Experts of a small language model.
Size: 8 layers, width 384, vocabulary 32768.
Experts: 16 experts in each of 4 layers, 2 picks a token, a softmax router.
Training: a variant of Muon for the experts, 9660 steps.
Below are experts of layer 4 (counted from 0) of a mixture-of-experts language model. Rows are named gate (a neuron's input weights, with its number), up (a neuron's input weights, with its number) and show model dimensions 0-127. Each number is 50 + 10 x the weight over its row's rms, rounded and kept within 0 to 99.
Before each expert's rows: a language model's description of what the expert responds to; "comes after" lists some tokens at least twice as common just before its tokens as in all text. This comes from a sample of Wikipedia text that the model never trained on. Tokens count by the router's weight.

# expert 13
It responds to: Middle pieces of foreign place and company names, like "st" in Elstree, and capitalized name words like National, International, Royal, World.
comes after: " the", " The", " on", " St", "The", " National"
gate2:38 42 51 57 37 31 53 27 50 54 58 39 71 66 38 54 54 54 58 46 53 45 50 33 40 57 47 61 34 61 47 60 30 53 46 47 50 44 52 57 63 46 43 61 66 62 44 55 37 47 70 63 55 52 58 64 67 41 55 51 27 59 48 35 53 37 37 57 43 40 39 45 41 47 50 41 55 49 54 63 48 44 40 54 58 61 47 43 31 43 46 49 67 54 71 52 59 47 43 62 37 39 63 57 63 62 42 49 62 42 43 52 50 35 56 53 33 40 42 47 49 61 50 33 39 44 46 62
up2:46 46 36 36 46 64 43 44 23 46 48 57 67 58 57 37 51 41 42 51 41 40 44 48 49 40 52 46 49 62 53 44 70 46 46 49 50 39 49 39 38 53 52 52 59 50 44 55 37 59 56 52 52 42 55 58 52 52 49 65 45 65 37 51 47 41 49 64 37 38 40 36 49 46 42 42 41 45 45 61 31 36 47 50 56 52 49 57 56 69 42 52 67 54 60 34 60 50 45 35 35 35 41 55 55 52 55 51 53 51 56 53 43 35 38 53 63 52 53 50 42 60 47 49 30 68 56 58
gate3:56 51 48 51 53 50 29 54 53 56 48 56 56 42 48 69 51 39 56 34 58 50 56 42 49 56 38 51 61 68 54 57 64 49 54 58 63 48 47 59 51 43 52 58 67 62 51 45 30 53 52 62 48 43 45 57 52 43 59 28 66 59 46 56 27 41 44 35 46 63 63 55 59 67 37 33 59 69 61 49 39 61 45 58 47 39 45 47 50 45 55 65 46 42 44 39 52 47 39 33 55 46 48 41 40 44 65 33 47 42 51 42 49 44 58 39 32 51 53 50 72 55 63 57 59 64 46 69
up3:51 49 48 59 47 52 58 49 67 48 42 49 49 54 63 56 49 53 64 73 47 46 53 61 56 45 47 49 27 58 41 52 34 59 47 79 60 58 48 44 46 48 51 50 36 30 44 45 58 30 38 44 52 40 47 57 37 40 60 60 47 51 50 59 47 32 41 50 56 32 32 48 51 47 56 61 48 75 37 51 58 52 35 60 45 65 65 56 45 55 51 59 53 45 65 47 42 41 59 53 60 60 59 47 46 57 28 60 58 57 31 57 49 59 60 62 37 46 44 44 37 33 55 46 65 38 61 60
gate4:45 55 65 35 45 58 60 55 54 53 55 42 67 61 64 63 46 58 34 56 66 48 30 47 35 63 57 41 40 63 41 48 57 55 74 27 55 54 54 60 48 58 70 67 54 54 56 63 42 24 28 52 44 58 54 57 45 69 54 42 31 31 52 44 26 29 64 60 59 50 31 54 44 32 54 64 55 54 46 56 53 47 38 43 33 27 43 69 48 50 56 52 33 39 70 50 56 47 50 36 47 47 50 69 50 47 62 62 48 34 45 49 54 68 41 55 52 45 57 57 58 52 55 55 53 52 54 33
up4:46 33 41 45 39 45 57 62 48 45 33 48 52 47 50 68 55 46 42 59 37 67 35 40 48 51 48 42 42 61 59 55 45 60 43 53 50 50 67 40 44 62 61 45 32 60 55 55 58 46 51 78 35 63 56 60 57 61 49 27 31 79 58 57 55 46 29 52 62 52 55 63 44 47 54 64 58 69 36 49 48 60 48 56 52 48 38 57 42 55 58 45 53 51 51 41 44 60 53 43 56 50 55 66 73 56 53 30 47 53 58 60 56 55 45 30 51 45 50 52 56 63 38 51 43 47 48 59
gate5:56 43 57 54 57 53 69 58 66 22 55 64 51 48 61 49 52 60 48 38 43 41 38 51 47 52 29 30 43 47 56 48 51 45 53 59 38 64 51 53 55 41 56 51 68 39 47 34 43 41 55 54 52 51 60 54 56 37 52 26 41 42 36 62 28 64 45 52 30 59 34 37 47 56 57 58 53 49 52 48 49 58 56 46 49 47 48 29 62 32 52 39 55 67 54 61 44 45 33 53 52 53 63 65 66 58 44 60 63 52 52 57 50 56 42 66 39 51 48 58 45 65 44 54 51 53 71 36
up5:58 52 53 43 42 55 67 53 51 42 69 40 54 28 46 75 40 50 63 52 36 45 49 44 46 33 57 39 49 36 63 41 50 43 30 66 54 53 47 42 42 44 62 53 68 31 54 58 31 58 41 48 51 36 54 52 43 29 50 56 40 55 55 68 55 61 53 58 36 50 56 39 44 45 47 31 59 56 47 44 59 50 57 37 51 55 45 52 54 38 57 47 45 71 59 59 64 43 38 65 49 57 59 73 55 43 52 56 59 49 66 51 46 32 50 56 37 36 48 57 56 54 44 57 50 39 44 32
gate6:49 42 32 45 58 46 69 50 75 73 50 54 44 59 57 47 32 37 53 59 53 37 48 58 60 54 62 44 44 55 42 45 51 57 61 64 55 64 61 50 42 67 52 36 40 45 40 59 58 53 65 33 32 71 56 54 41 51 41 40 35 47 51 33 50 53 75 37 24 43 44 54 64 50 47 47 54 48 59 29 34 56 46 46 48 52 53 49 55 38 68 47 41 63 63 43 60 63 48 49 49 44 42 33 56 56 37 60 44 52 44 54 43 62 53 42 37 51 55 60 48 30 40 48 54 52 38 65
up6:48 43 45 33 43 53 51 29 58 32 63 59 52 75 37 45 39 35 50 29 39 47 48 51 40 60 58 37 30 64 58 58 58 51 54 52 53 40 53 46 47 47 48 53 45 49 56 56 49 60 49 64 56 62 51 43 54 45 49 69 60 36 66 47 41 60 45 48 55 53 59 52 52 50 61 32 28 51 56 39 58 46 43 40 47 47 50 64 68 61 61 45 32 46 58 42 45 40 68 60 51 45 60 57 53 52 36 51 49 53 60 55 53 46 45 63 44 19 55 46 57 62 47 45 58 48 51 49
gate7:47 36 47 63 55 56 50 44 39 36 58 52 38 51 52 59 64 32 36 49 59 57 44 55 56 52 48 48 54 54 44 38 69 39 57 52 60 65 68 59 41 39 57 63 40 61 67 62 45 54 53 51 32 42 29 46 51 54 53 40 56 61 63 55 57 38 43 46 45 45 56 36 49 36 42 39 67 53 62 49 57 32 45 47 44 44 39 55 48 50 42 50 55 61 40 50 67 56 58 62 58 54 36 35 39 52 46 71 47 50 52 44 35 63 41 35 48 45 44 47 41 52 49 60 43 66 38 42
up7:38 51 45 47 76 48 64 40 43 48 56 59 64 52 31 50 74 28 54 53 53 57 50 51 48 46 41 50 48 40 64 71 55 52 61 58 55 53 45 45 69 61 42 57 52 56 52 50 42 64 62 44 47 21 42 51 37 37 41 30 58 60 59 52 37 55 58 49 46 66 56 40 42 53 52 54 56 31 53 37 60 72 34 52 49 42 46 22 42 43 53 42 39 70 78 51 70 48 53 43 46 51 50 40 38 65 74 54 60 48 48 54 51 60 68 48 58 45 54 64 43 61 60 53 33 64 50 60
gate8:50 46 43 61 39 57 51 62 65 54 61 59 65 41 42 62 36 45 60 26 31 37 57 65 49 32 65 47 58 52 38 47 64 45 56 73 61 52 62 59 52 72 58 47 38 44 38 40 46 62 52 56 58 18 48 54 29 36 39 58 58 48 65 40 66 47 41 48 64 44 59 29 43 72 50 54 44 62 52 46 51 52 48 58 36 44 48 71 48 52 40 60 51 55 32 40 53 49 46 49 56 54 57 41 47 57 55 65 57 36 48 52 48 57 37 54 45 49 42 49 51 32 41 60 41 28 58 56
up8:59 58 53 55 52 55 63 37 42 44 43 41 51 69 51 63 41 45 59 57 43 33 70 51 41 31 61 53 73 31 52 51 54 61 55 66 50 49 46 35 47 40 47 44 56 33 63 51 53 65 44 51 53 59 50 52 59 48 50 67 36 46 54 57 55 74 49 37 52 62 48 41 47 45 43 47 54 49 55 60 43 47 47 45 52 37 51 40 44 69 58 41 56 50 48 56 59 47 50 50 50 46 49 48 49 48 27 55 44 48 59 50 39 64 35 31 62 47 45 52 59 57 63 52 53 57 61 65
gate9:48 32 51 43 47 43 65 54 27 43 29 44 50 54 64 67 51 43 67 54 65 61 40 50 45 47 41 34 64 58 55 50 53 53 60 48 60 45 36 44 64 64 69 58 25 44 56 59 53 51 69 44 58 43 63 60 30 44 51 44 51 48 50 35 48 66 43 71 37 46 55 65 33 38 47 51 39 56 47 62 33 27 55 49 34 48 56 34 62 57 64 60 61 69 50 62 60 40 47 53 64 39 60 39 37 46 35 48 36 38 38 23 38 55 56 64 66 45 71 31 56 41 54 66 45 41 54 54
up9:63 65 49 38 56 49 40 66 56 53 46 46 42 49 34 59 49 59 63 50 69 48 60 57 70 53 50 30 55 45 53 46 54 42 39 38 48 46 36 57 42 56 43 54 61 45 49 51 65 39 51 42 48 48 31 42 55 27 59 50 53 52 57 57 67 48 47 30 67 59 44 56 42 73 64 55 45 52 58 49 47 49 53 53 40 66 52 53 38 54 48 52 41 61 56 39 46 51 76 55 38 45 38 56 62 49 51 67 68 46 62 43 37 36 55 50 36 54 54 53 38 52 34 38 46 57 39 56

# expert 2
It responds to: Conjunctions and list separators joining parallel items, mostly and, or, but, commas, semicolons and including, e.g. artistic and technical, free and open-source.
comes after: ",", " and", " with", " such", " well", " by"
gate2:55 54 55 61 49 46 68 37 53 43 34 51 43 32 50 46 46 35 55 52 53 37 64 70 53 58 30 62 40 58 61 32 53 44 51 55 57 52 48 48 61 72 68 47 60 31 65 65 38 28 47 61 55 46 59 45 44 31 38 42 55 35 58 50 70 39 65 47 53 43 69 29 39 41 42 56 37 46 41 57 51 50 47 28 49 60 48 35 51 44 63 38 53 69 52 55 71 50 43 41 54 51 41 43 56 63 40 38 40 66 62 64 66 35 54 48 63 54 56 52 47 48 52 56 46 63 52 58
up2:42 45 54 65 59 51 50 45 55 57 51 50 45 56 50 40 57 37 41 66 57 37 39 45 38 47 46 38 34 50 48 46 30 52 65 38 60 50 55 62 48 58 50 57 45 36 54 47 54 43 67 71 58 53 51 46 66 45 56 54 46 36 47 55 61 48 66 40 65 62 50 26 42 41 32 48 58 39 38 42 41 60 46 21 67 60 50 48 57 60 77 48 57 39 52 46 46 37 46 44 64 48 64 39 49 37 54 58 51 55 35 33 46 50 47 48 60 38 49 50 50 63 54 56 57 55 57 56
gate3:52 47 48 66 41 33 45 44 44 49 34 60 53 44 43 35 35 42 54 35 46 46 45 59 51 40 44 39 45 54 45 36 42 55 49 54 45 39 34 55 53 40 45 54 51 53 47 48 62 52 48 55 67 57 68 55 51 47 61 51 44 53 60 21 40 47 47 43 44 58 65 59 56 58 38 69 40 52 69 55 54 62 61 45 42 47 52 53 47 40 47 30 47 60 61 44 40 75 50 52 52 37 49 68 46 43 37 55 53 46 50 50 51 44 53 51 56 39 60 38 51 31 24 51 54 36 55 61
up3:40 66 36 44 35 55 45 57 43 51 31 45 45 51 57 67 42 45 44 48 52 41 38 53 36 54 52 31 56 45 33 56 61 49 55 40 59 55 49 53 44 47 44 35 37 39 36 52 51 44 54 68 53 39 61 48 54 51 49 49 50 45 68 41 50 56 40 45 52 49 62 67 41 50 56 69 51 60 50 58 56 47 41 60 20 58 58 69 54 59 63 41 29 69 54 43 54 47 44 63 48 53 49 43 46 44 61 44 64 46 57 41 56 51 61 49 50 55 42 53 43 62 41 58 31 41 43 57
gate4:67 55 59 54 75 49 50 54 42 58 43 47 45 44 34 40 38 53 56 33 36 55 51 46 62 60 55 70 49 44 72 50 43 45 45 71 46 44 56 32 70 37 56 43 53 42 68 57 49 65 40 31 38 47 42 57 39 39 47 46 56 44 45 59 45 69 37 51 40 51 48 58 64 35 51 45 41 56 47 64 34 60 58 34 65 53 45 48 55 46 36 38 64 34 52 63 64 52 60 53 56 44 38 52 49 54 54 51 48 68 49 49 49 56 47 40 52 61 77 53 58 58 68 47 22 54 50 60
up4:41 55 52 40 62 65 59 44 48 47 37 53 50 53 45 68 46 43 52 52 51 40 53 65 43 46 38 31 50 38 44 49 50 23 47 39 63 50 62 31 44 44 77 54 55 58 47 65 56 39 51 60 45 41 51 53 58 46 51 54 55 34 49 60 39 51 51 44 38 56 35 39 69 62 43 34 44 43 36 50 67 47 44 45 48 59 56 40 58 48 62 69 36 58 47 54 40 48 62 60 43 37 56 37 45 38 41 37 36 40 39 50 57 51 66 35 54 58 30 43 45 42 50 38 53 49 52 42
gate5:59 49 37 37 65 38 62 43 53 44 61 54 24 56 52 49 55 53 64 52 67 48 58 54 56 55 50 37 58 46 59 57 47 69 54 47 68 46 45 45 75 60 73 66 35 35 46 62 45 45 38 19 57 67 50 36 46 55 61 79 51 35 51 50 57 55 53 51 42 41 54 41 53 34 51 26 50 48 47 42 52 62 53 65 34 60 36 41 51 44 44 18 43 62 38 55 46 56 53 37 51 56 29 47 58 53 49 42 62 71 58 63 43 50 39 51 51 52 57 52 63 40 52 38 66 40 59 52
up5:41 55 55 61 49 47 48 46 56 27 43 47 51 40 41 42 50 45 58 55 54 48 52 44 47 53 61 45 43 67 30 52 52 62 45 48 52 56 39 45 59 50 78 52 47 55 48 44 55 54 47 76 47 45 32 48 53 30 60 53 65 57 56 59 42 47 52 52 48 44 74 39 58 63 55 59 59 52 54 61 58 39 72 40 45 38 57 29 62 39 66 59 62 73 42 61 38 64 51 46 58 65 53 34 43 46 38 42 59 53 53 45 62 45 39 51 67 65 46 55 48 46 44 54 48 65 48 62
gate6:36 54 65 32 29 56 54 46 39 38 41 52 42 57 53 40 70 41 56 51 37 68 42 50 53 72 50 34 63 47 41 55 59 36 42 41 57 51 43 53 61 61 53 50 61 45 44 49 53 47 56 61 40 45 44 56 48 59 50 36 41 37 60 54 49 53 63 41 67 40 45 53 51 51 64 61 55 63 49 57 35 59 38 44 53 64 46 47 53 53 59 45 58 56 34 40 37 49 34 57 68 47 51 54 59 59 65 65 40 62 45 49 44 58 48 64 53 44 53 28 51 54 50 57 61 40 50 60
up6:59 62 46 46 50 61 69 46 61 48 61 43 32 41 57 40 46 56 38 63 46 54 51 53 50 61 63 51 50 47 67 55 60 71 59 61 53 53 46 54 41 62 57 60 47 47 51 49 51 45 62 25 43 65 49 73 40 33 40 70 49 49 54 45 63 55 55 46 33 29 59 49 44 40 41 59 58 54 65 67 52 42 47 40 53 45 41 45 49 54 42 49 51 57 47 45 67 57 54 52 56 55 55 53 53 47 75 52 67 26 56 61 27 26 30 52 55 29 48 41 57 56 58 43 44 47 48 52
gate7:43 54 64 52 46 56 60 50 50 41 50 59 69 54 46 63 65 47 59 55 60 64 47 73 66 42 40 39 53 53 55 38 37 56 54 59 61 43 45 60 42 63 38 56 66 42 56 34 74 34 54 53 55 27 49 31 65 30 49 55 57 53 46 53 50 33 45 54 73 48 55 59 42 58 67 53 29 67 57 51 44 68 57 48 44 46 50 55 55 35 55 52 51 60 44 58 53 46 38 62 71 47 53 73 67 48 42 74 42 54 45 59 45 76 49 64 41 57 52 56 52 71 58 54 54 60 52 53
up7:33 36 46 33 44 52 42 59 70 38 55 40 57 65 34 33 43 62 61 44 48 60 44 56 45 50 32 60 53 64 48 55 72 60 51 48 53 63 54 48 50 59 59 36 44 46 47 43 52 47 48 45 39 55 42 40 45 45 66 61 48 46 55 46 49 49 36 41 46 41 28 58 43 54 38 19 41 73 63 70 49 60 60 55 59 85 33 61 41 54 45 47 37 50 68 57 56 56 67 59 40 42 47 56 61 51 49 52 47 36 54 44 62 50 47 47 56 56 68 38 51 49 60 46 55 54 55 49
gate8:53 48 40 71 62 34 49 35 41 42 29 71 53 52 50 57 57 65 47 40 47 49 40 41 43 44 55 57 39 52 47 50 30 45 61 58 50 27 49 48 52 37 40 50 48 28 63 46 38 48 67 46 51 40 51 45 66 40 39 57 38 40 46 68 36 48 54 54 51 64 47 51 41 58 34 61 44 39 45 56 42 53 48 68 37 63 47 41 48 49 43 53 54 54 45 40 62 52 55 51 43 59 66 53 65 45 52 40 58 57 50 50 58 54 45 42 51 47 46 49 31 56 47 25 56 33 50 63
up8:60 41 46 45 42 46 46 47 33 41 48 45 52 58 43 40 38 65 63 18 37 53 51 49 48 44 40 44 74 58 51 49 54 50 47 52 60 51 58 40 60 45 45 33 53 38 40 53 56 58 66 41 57 48 69 34 53 45 52 59 55 61 37 62 47 58 61 41 54 43 55 53 55 49 52 54 49 40 57 51 48 66 59 68 63 46 54 53 50 46 55 48 46 53 61 51 59 45 59 52 55 45 43 41 35 68 61 56 68 54 25 48 44 61 44 55 62 41 52 49 53 26 46 39 38 51 39 49
gate9:31 40 48 37 48 61 52 62 34 47 41 61 47 39 41 49 61 63 54 43 48 60 43 40 54 48 53 26 47 52 47 51 54 52 39 59 25 37 55 39 50 54 63 64 59 46 43 43 35 62 37 50 62 64 50 48 48 42 64 40 37 43 54 30 37 67 40 67 74 46 52 54 43 59 55 62 46 54 30 61 40 48 40 49 40 27 43 50 58 74 55 48 33 53 45 43 46 55 46 68 53 44 55 74 42 51 60 74 59 41 48 49 40 58 45 68 52 50 44 45 52 41 39 49 53 41 55 41
up9:54 46 43 52 30 37 44 55 48 53 34 71 43 49 47 60 46 45 40 58 75 29 66 38 50 47 55 56 57 51 55 61 43 43 37 34 38 52 45 59 60 47 55 47 65 52 55 46 50 46 52 58 56 50 68 70 61 51 40 62 39 40 35 44 60 59 59 45 51 60 35 57 47 54 47 58 72 33 49 48 45 38 46 35 53 68 49 51 47 39 31 62 56 64 67 56 58 58 45 59 36 55 54 47 61 42 42 41 45 62 44 30 62 64 68 46 36 42 51 48 56 61 57 49 46 71 41 54

# expert 8
It responds to: Colons, periods and symbols in infobox fields, coordinates and references, e.g. No.: in NRHP reference No., °, ′, ISBN, Area code:.
comes after: ".", "-", ":", " No", "S", " U"
gate2:34 67 45 35 54 60 65 54 43 37 43 43 38 51 32 52 46 62 52 52 46 68 62 46 46 50 50 69 50 63 56 40 48 35 32 70 49 34 60 56 40 51 35 64 61 58 37 41 62 58 63 35 33 62 58 52 58 53 40 45 32 45 65 46 49 62 42 48 51 36 67 21 37 47 51 21 58 27 51 63 60 31 37 46 50 52 47 41 53 51 55 36 66 61 58 37 48 46 40 38 41 67 53 63 57 50 46 45 52 50 66 31 46 52 44 31 42 29 37 69 28 55 36 30 56 56 46 34
up2:73 54 46 69 63 53 36 23 50 54 39 54 65 44 63 52 43 60 60 46 43 42 35 46 47 57 51 52 51 48 39 55 60 37 44 50 43 70 42 44 34 53 38 66 49 43 64 35 62 56 57 61 50 43 46 54 43 55 53 50 53 62 76 51 43 45 72 58 55 53 49 58 55 49 60 64 50 42 30 53 49 37 61 51 55 49 47 49 34 61 35 62 47 59 72 50 32 58 78 43 60 44 56 35 50 49 47 61 58 50 31 65 50 48 47 35 44 54 58 40 65 52 49 38 55 44 61 49
gate3:51 43 54 32 48 49 57 49 49 27 38 63 44 45 32 47 50 47 54 42 47 44 44 50 61 52 46 40 39 37 71 28 54 57 56 37 48 46 43 52 64 41 43 56 58 56 54 57 39 43 52 46 55 38 48 44 60 55 45 58 68 58 66 58 50 50 43 51 41 57 52 41 58 63 53 58 56 53 28 47 53 53 37 58 30 49 57 64 61 59 60 48 37 58 52 53 61 49 39 51 67 71 28 38 67 41 38 64 34 46 57 53 43 58 47 50 35 48 52 47 62 39 44 53 57 61 40 64
up3:50 52 57 54 48 47 47 52 52 43 39 58 37 47 59 64 71 42 43 40 68 46 69 43 39 50 46 48 47 62 34 76 38 50 54 65 40 53 39 50 48 59 53 55 37 55 53 51 50 54 66 58 40 50 41 54 56 44 48 59 42 44 60 53 64 53 32 50 45 41 35 48 49 51 44 39 53 63 58 66 53 46 64 46 41 60 51 50 56 44 47 54 48 41 73 68 63 48 58 41 41 52 67 42 48 68 29 47 63 62 56 58 55 56 62 37 57 49 62 36 36 50 51 58 55 55 67 46
gate4:63 55 54 49 45 53 56 53 37 29 29 56 48 59 48 55 50 51 49 51 64 49 52 53 45 44 37 48 55 39 63 42 57 38 48 54 39 61 48 52 48 52 53 46 57 49 53 46 48 38 49 61 54 63 57 33 57 44 55 44 54 43 44 35 35 36 42 44 43 48 37 66 60 70 32 64 54 51 67 39 63 42 49 67 42 43 47 52 47 52 35 36 56 41 48 40 45 58 45 61 47 64 64 33 37 60 56 39 52 39 37 41 39 43 43 58 47 60 64 46 48 47 47 30 55 58 67 49
up4:68 50 42 56 59 65 37 39 38 46 36 40 48 49 43 46 69 54 63 49 57 41 59 62 55 43 50 57 47 51 39 43 28 35 52 43 60 50 54 59 57 67 43 56 35 39 50 53 61 39 47 46 58 37 56 63 44 40 39 54 43 57 51 41 49 66 48 60 63 44 47 47 50 57 61 43 44 62 63 53 29 57 58 57 55 48 45 35 57 47 47 71 55 38 48 45 48 51 42 65 57 57 50 46 44 46 54 33 36 57 58 32 42 45 49 41 56 44 55 56 39 44 39 42 46 48 52 44
gate5:46 58 40 66 53 57 37 33 61 56 57 43 50 64 68 51 50 44 42 51 38 53 57 48 55 60 66 52 47 62 53 36 50 58 67 73 41 51 36 25 33 32 54 63 65 59 50 47 41 43 43 51 36 56 41 39 47 61 39 49 59 37 48 49 60 52 49 53 63 46 52 38 50 63 48 75 31 65 58 48 42 64 63 57 48 48 36 52 58 56 66 70 31 45 50 51 55 54 46 43 71 42 33 56 52 36 43 43 47 41 42 58 47 54 46 47 66 45 40 42 56 49 71 50 48 41 48 39
up5:48 59 57 54 37 45 42 44 33 50 33 50 56 48 55 53 46 64 62 65 56 46 41 44 49 62 70 54 53 63 61 54 46 42 53 43 51 52 60 57 47 30 50 68 51 38 38 45 38 53 38 37 43 43 48 58 60 59 55 34 51 57 55 53 57 42 67 53 53 50 51 58 41 39 52 59 52 51 47 65 67 35 54 38 50 32 52 47 52 60 62 48 41 54 54 47 35 29 41 59 45 68 43 51 36 54 47 58 31 39 46 34 40 54 39 54 53 38 48 63 64 50 64 67 38 39 35 43
gate6:41 44 25 59 56 65 43 56 49 57 47 37 47 59 54 60 47 38 44 32 39 30 53 49 44 23 59 44 34 68 44 51 54 67 57 63 34 42 72 40 54 49 45 57 55 50 67 59 41 52 56 50 44 41 32 58 73 57 41 41 56 34 54 47 57 69 39 48 48 38 66 30 36 38 43 38 40 65 58 66 51 48 54 47 36 53 35 44 40 42 62 60 50 53 53 62 55 55 60 54 29 61 44 65 42 62 51 70 56 61 46 43 67 69 54 59 60 54 58 54 46 61 42 57 38 43 48 51
up6:48 53 40 54 60 46 58 43 47 57 48 49 56 69 47 51 41 52 62 45 63 57 53 52 67 37 52 47 59 48 63 57 32 51 61 62 65 46 56 44 37 29 68 63 37 47 44 35 65 37 62 34 52 46 61 47 53 44 43 37 50 43 71 42 43 48 56 51 56 62 37 40 53 44 56 68 41 38 55 55 48 44 62 56 62 26 57 54 68 62 48 53 42 53 47 56 47 44 49 66 63 47 47 41 68 39 58 58 35 47 38 39 39 36 38 39 47 54 52 45 40 38 75 44 70 26 31 32
gate7:30 47 35 56 59 62 50 57 44 38 45 39 44 52 55 49 66 42 62 49 54 53 71 67 39 67 50 44 50 48 48 65 39 52 58 37 56 56 53 48 47 46 49 52 52 50 55 56 35 73 48 61 58 67 30 39 42 48 47 41 44 38 63 45 52 38 76 56 52 55 49 48 37 60 66 61 42 57 66 36 44 38 41 42 53 61 48 47 54 42 51 59 58 44 58 43 57 44 53 55 45 59 53 47 71 43 51 61 72 41 60 41 48 48 55 53 51 36 61 40 54 63 49 50 48 46 66 52
up7:55 62 57 46 56 49 35 53 51 61 58 48 52 42 74 43 41 61 29 57 53 48 54 62 69 52 47 53 59 44 37 34 44 41 60 38 52 55 45 53 47 54 34 54 63 49 57 47 53 51 48 49 36 34 51 45 61 41 48 59 58 70 43 50 49 63 35 65 40 53 36 48 59 41 48 39 47 56 48 39 61 35 51 54 63 49 47 32 39 46 65 48 43 76 43 48 50 66 60 59 60 47 40 38 37 31 59 48 50 45 55 59 34 49 59 46 38 57 56 64 69 56 63 43 49 42 49 43
gate8:55 52 25 52 49 52 60 58 40 66 61 51 52 39 34 43 67 47 65 51 50 55 26 52 59 51 39 51 53 57 45 50 41 32 65 41 46 35 50 32 44 42 35 52 53 50 59 51 57 49 51 52 59 51 45 44 28 72 51 50 55 48 40 51 71 46 67 58 52 54 54 51 43 53 54 52 61 44 52 51 62 57 56 43 39 51 48 52 52 47 60 41 30 70 36 35 34 46 47 55 44 43 55 46 51 32 59 44 42 40 41 52 42 59 51 55 45 65 65 47 54 50 49 28 42 45 64 42
up8:33 54 38 60 66 41 63 44 58 34 62 42 70 46 46 48 51 58 31 43 54 60 55 46 51 46 49 51 52 29 54 27 47 35 34 62 51 42 41 54 39 59 56 52 49 52 61 50 62 57 52 60 51 52 51 49 55 53 54 61 40 51 39 56 40 53 39 41 59 48 55 37 60 49 29 47 48 55 42 67 33 65 62 60 36 42 73 38 51 56 56 45 49 64 43 54 31 53 57 49 32 55 79 38 68 70 59 41 50 60 62 47 52 32 58 42 38 47 42 37 44 47 51 41 52 62 60 65
gate9:56 52 49 53 57 66 51 47 50 55 67 31 27 51 49 42 38 53 55 69 38 36 54 38 44 57 42 59 62 42 42 55 55 44 52 49 42 44 40 53 60 47 62 32 53 54 46 61 54 36 50 39 40 43 50 52 45 67 61 46 53 58 55 48 49 67 49 55 41 20 62 41 62 50 59 67 49 68 57 63 56 39 54 50 45 44 40 71 29 56 61 51 44 55 53 53 53 55 64 61 60 55 58 56 56 37 33 38 33 49 31 47 44 51 47 32 51 67 42 47 54 72 49 58 47 46 45 64
up9:57 43 48 33 45 47 31 44 36 37 51 50 53 48 57 55 55 50 40 61 39 51 41 47 44 28 61 53 51 49 59 46 83 66 50 41 40 49 43 61 55 38 48 35 49 38 52 49 27 46 48 46 55 54 50 40 42 65 41 33 41 50 48 62 47 49 51 43 53 52 59 62 54 45 56 41 56 57 42 49 58 45 35 40 47 64 54 51 42 51 58 45 51 37 35 53 39 58 44 45 40 45 44 50 53 53 30 64 30 25 38 60 67 55 56 49 39 41 46 69 65 36 64 61 52 39 48 68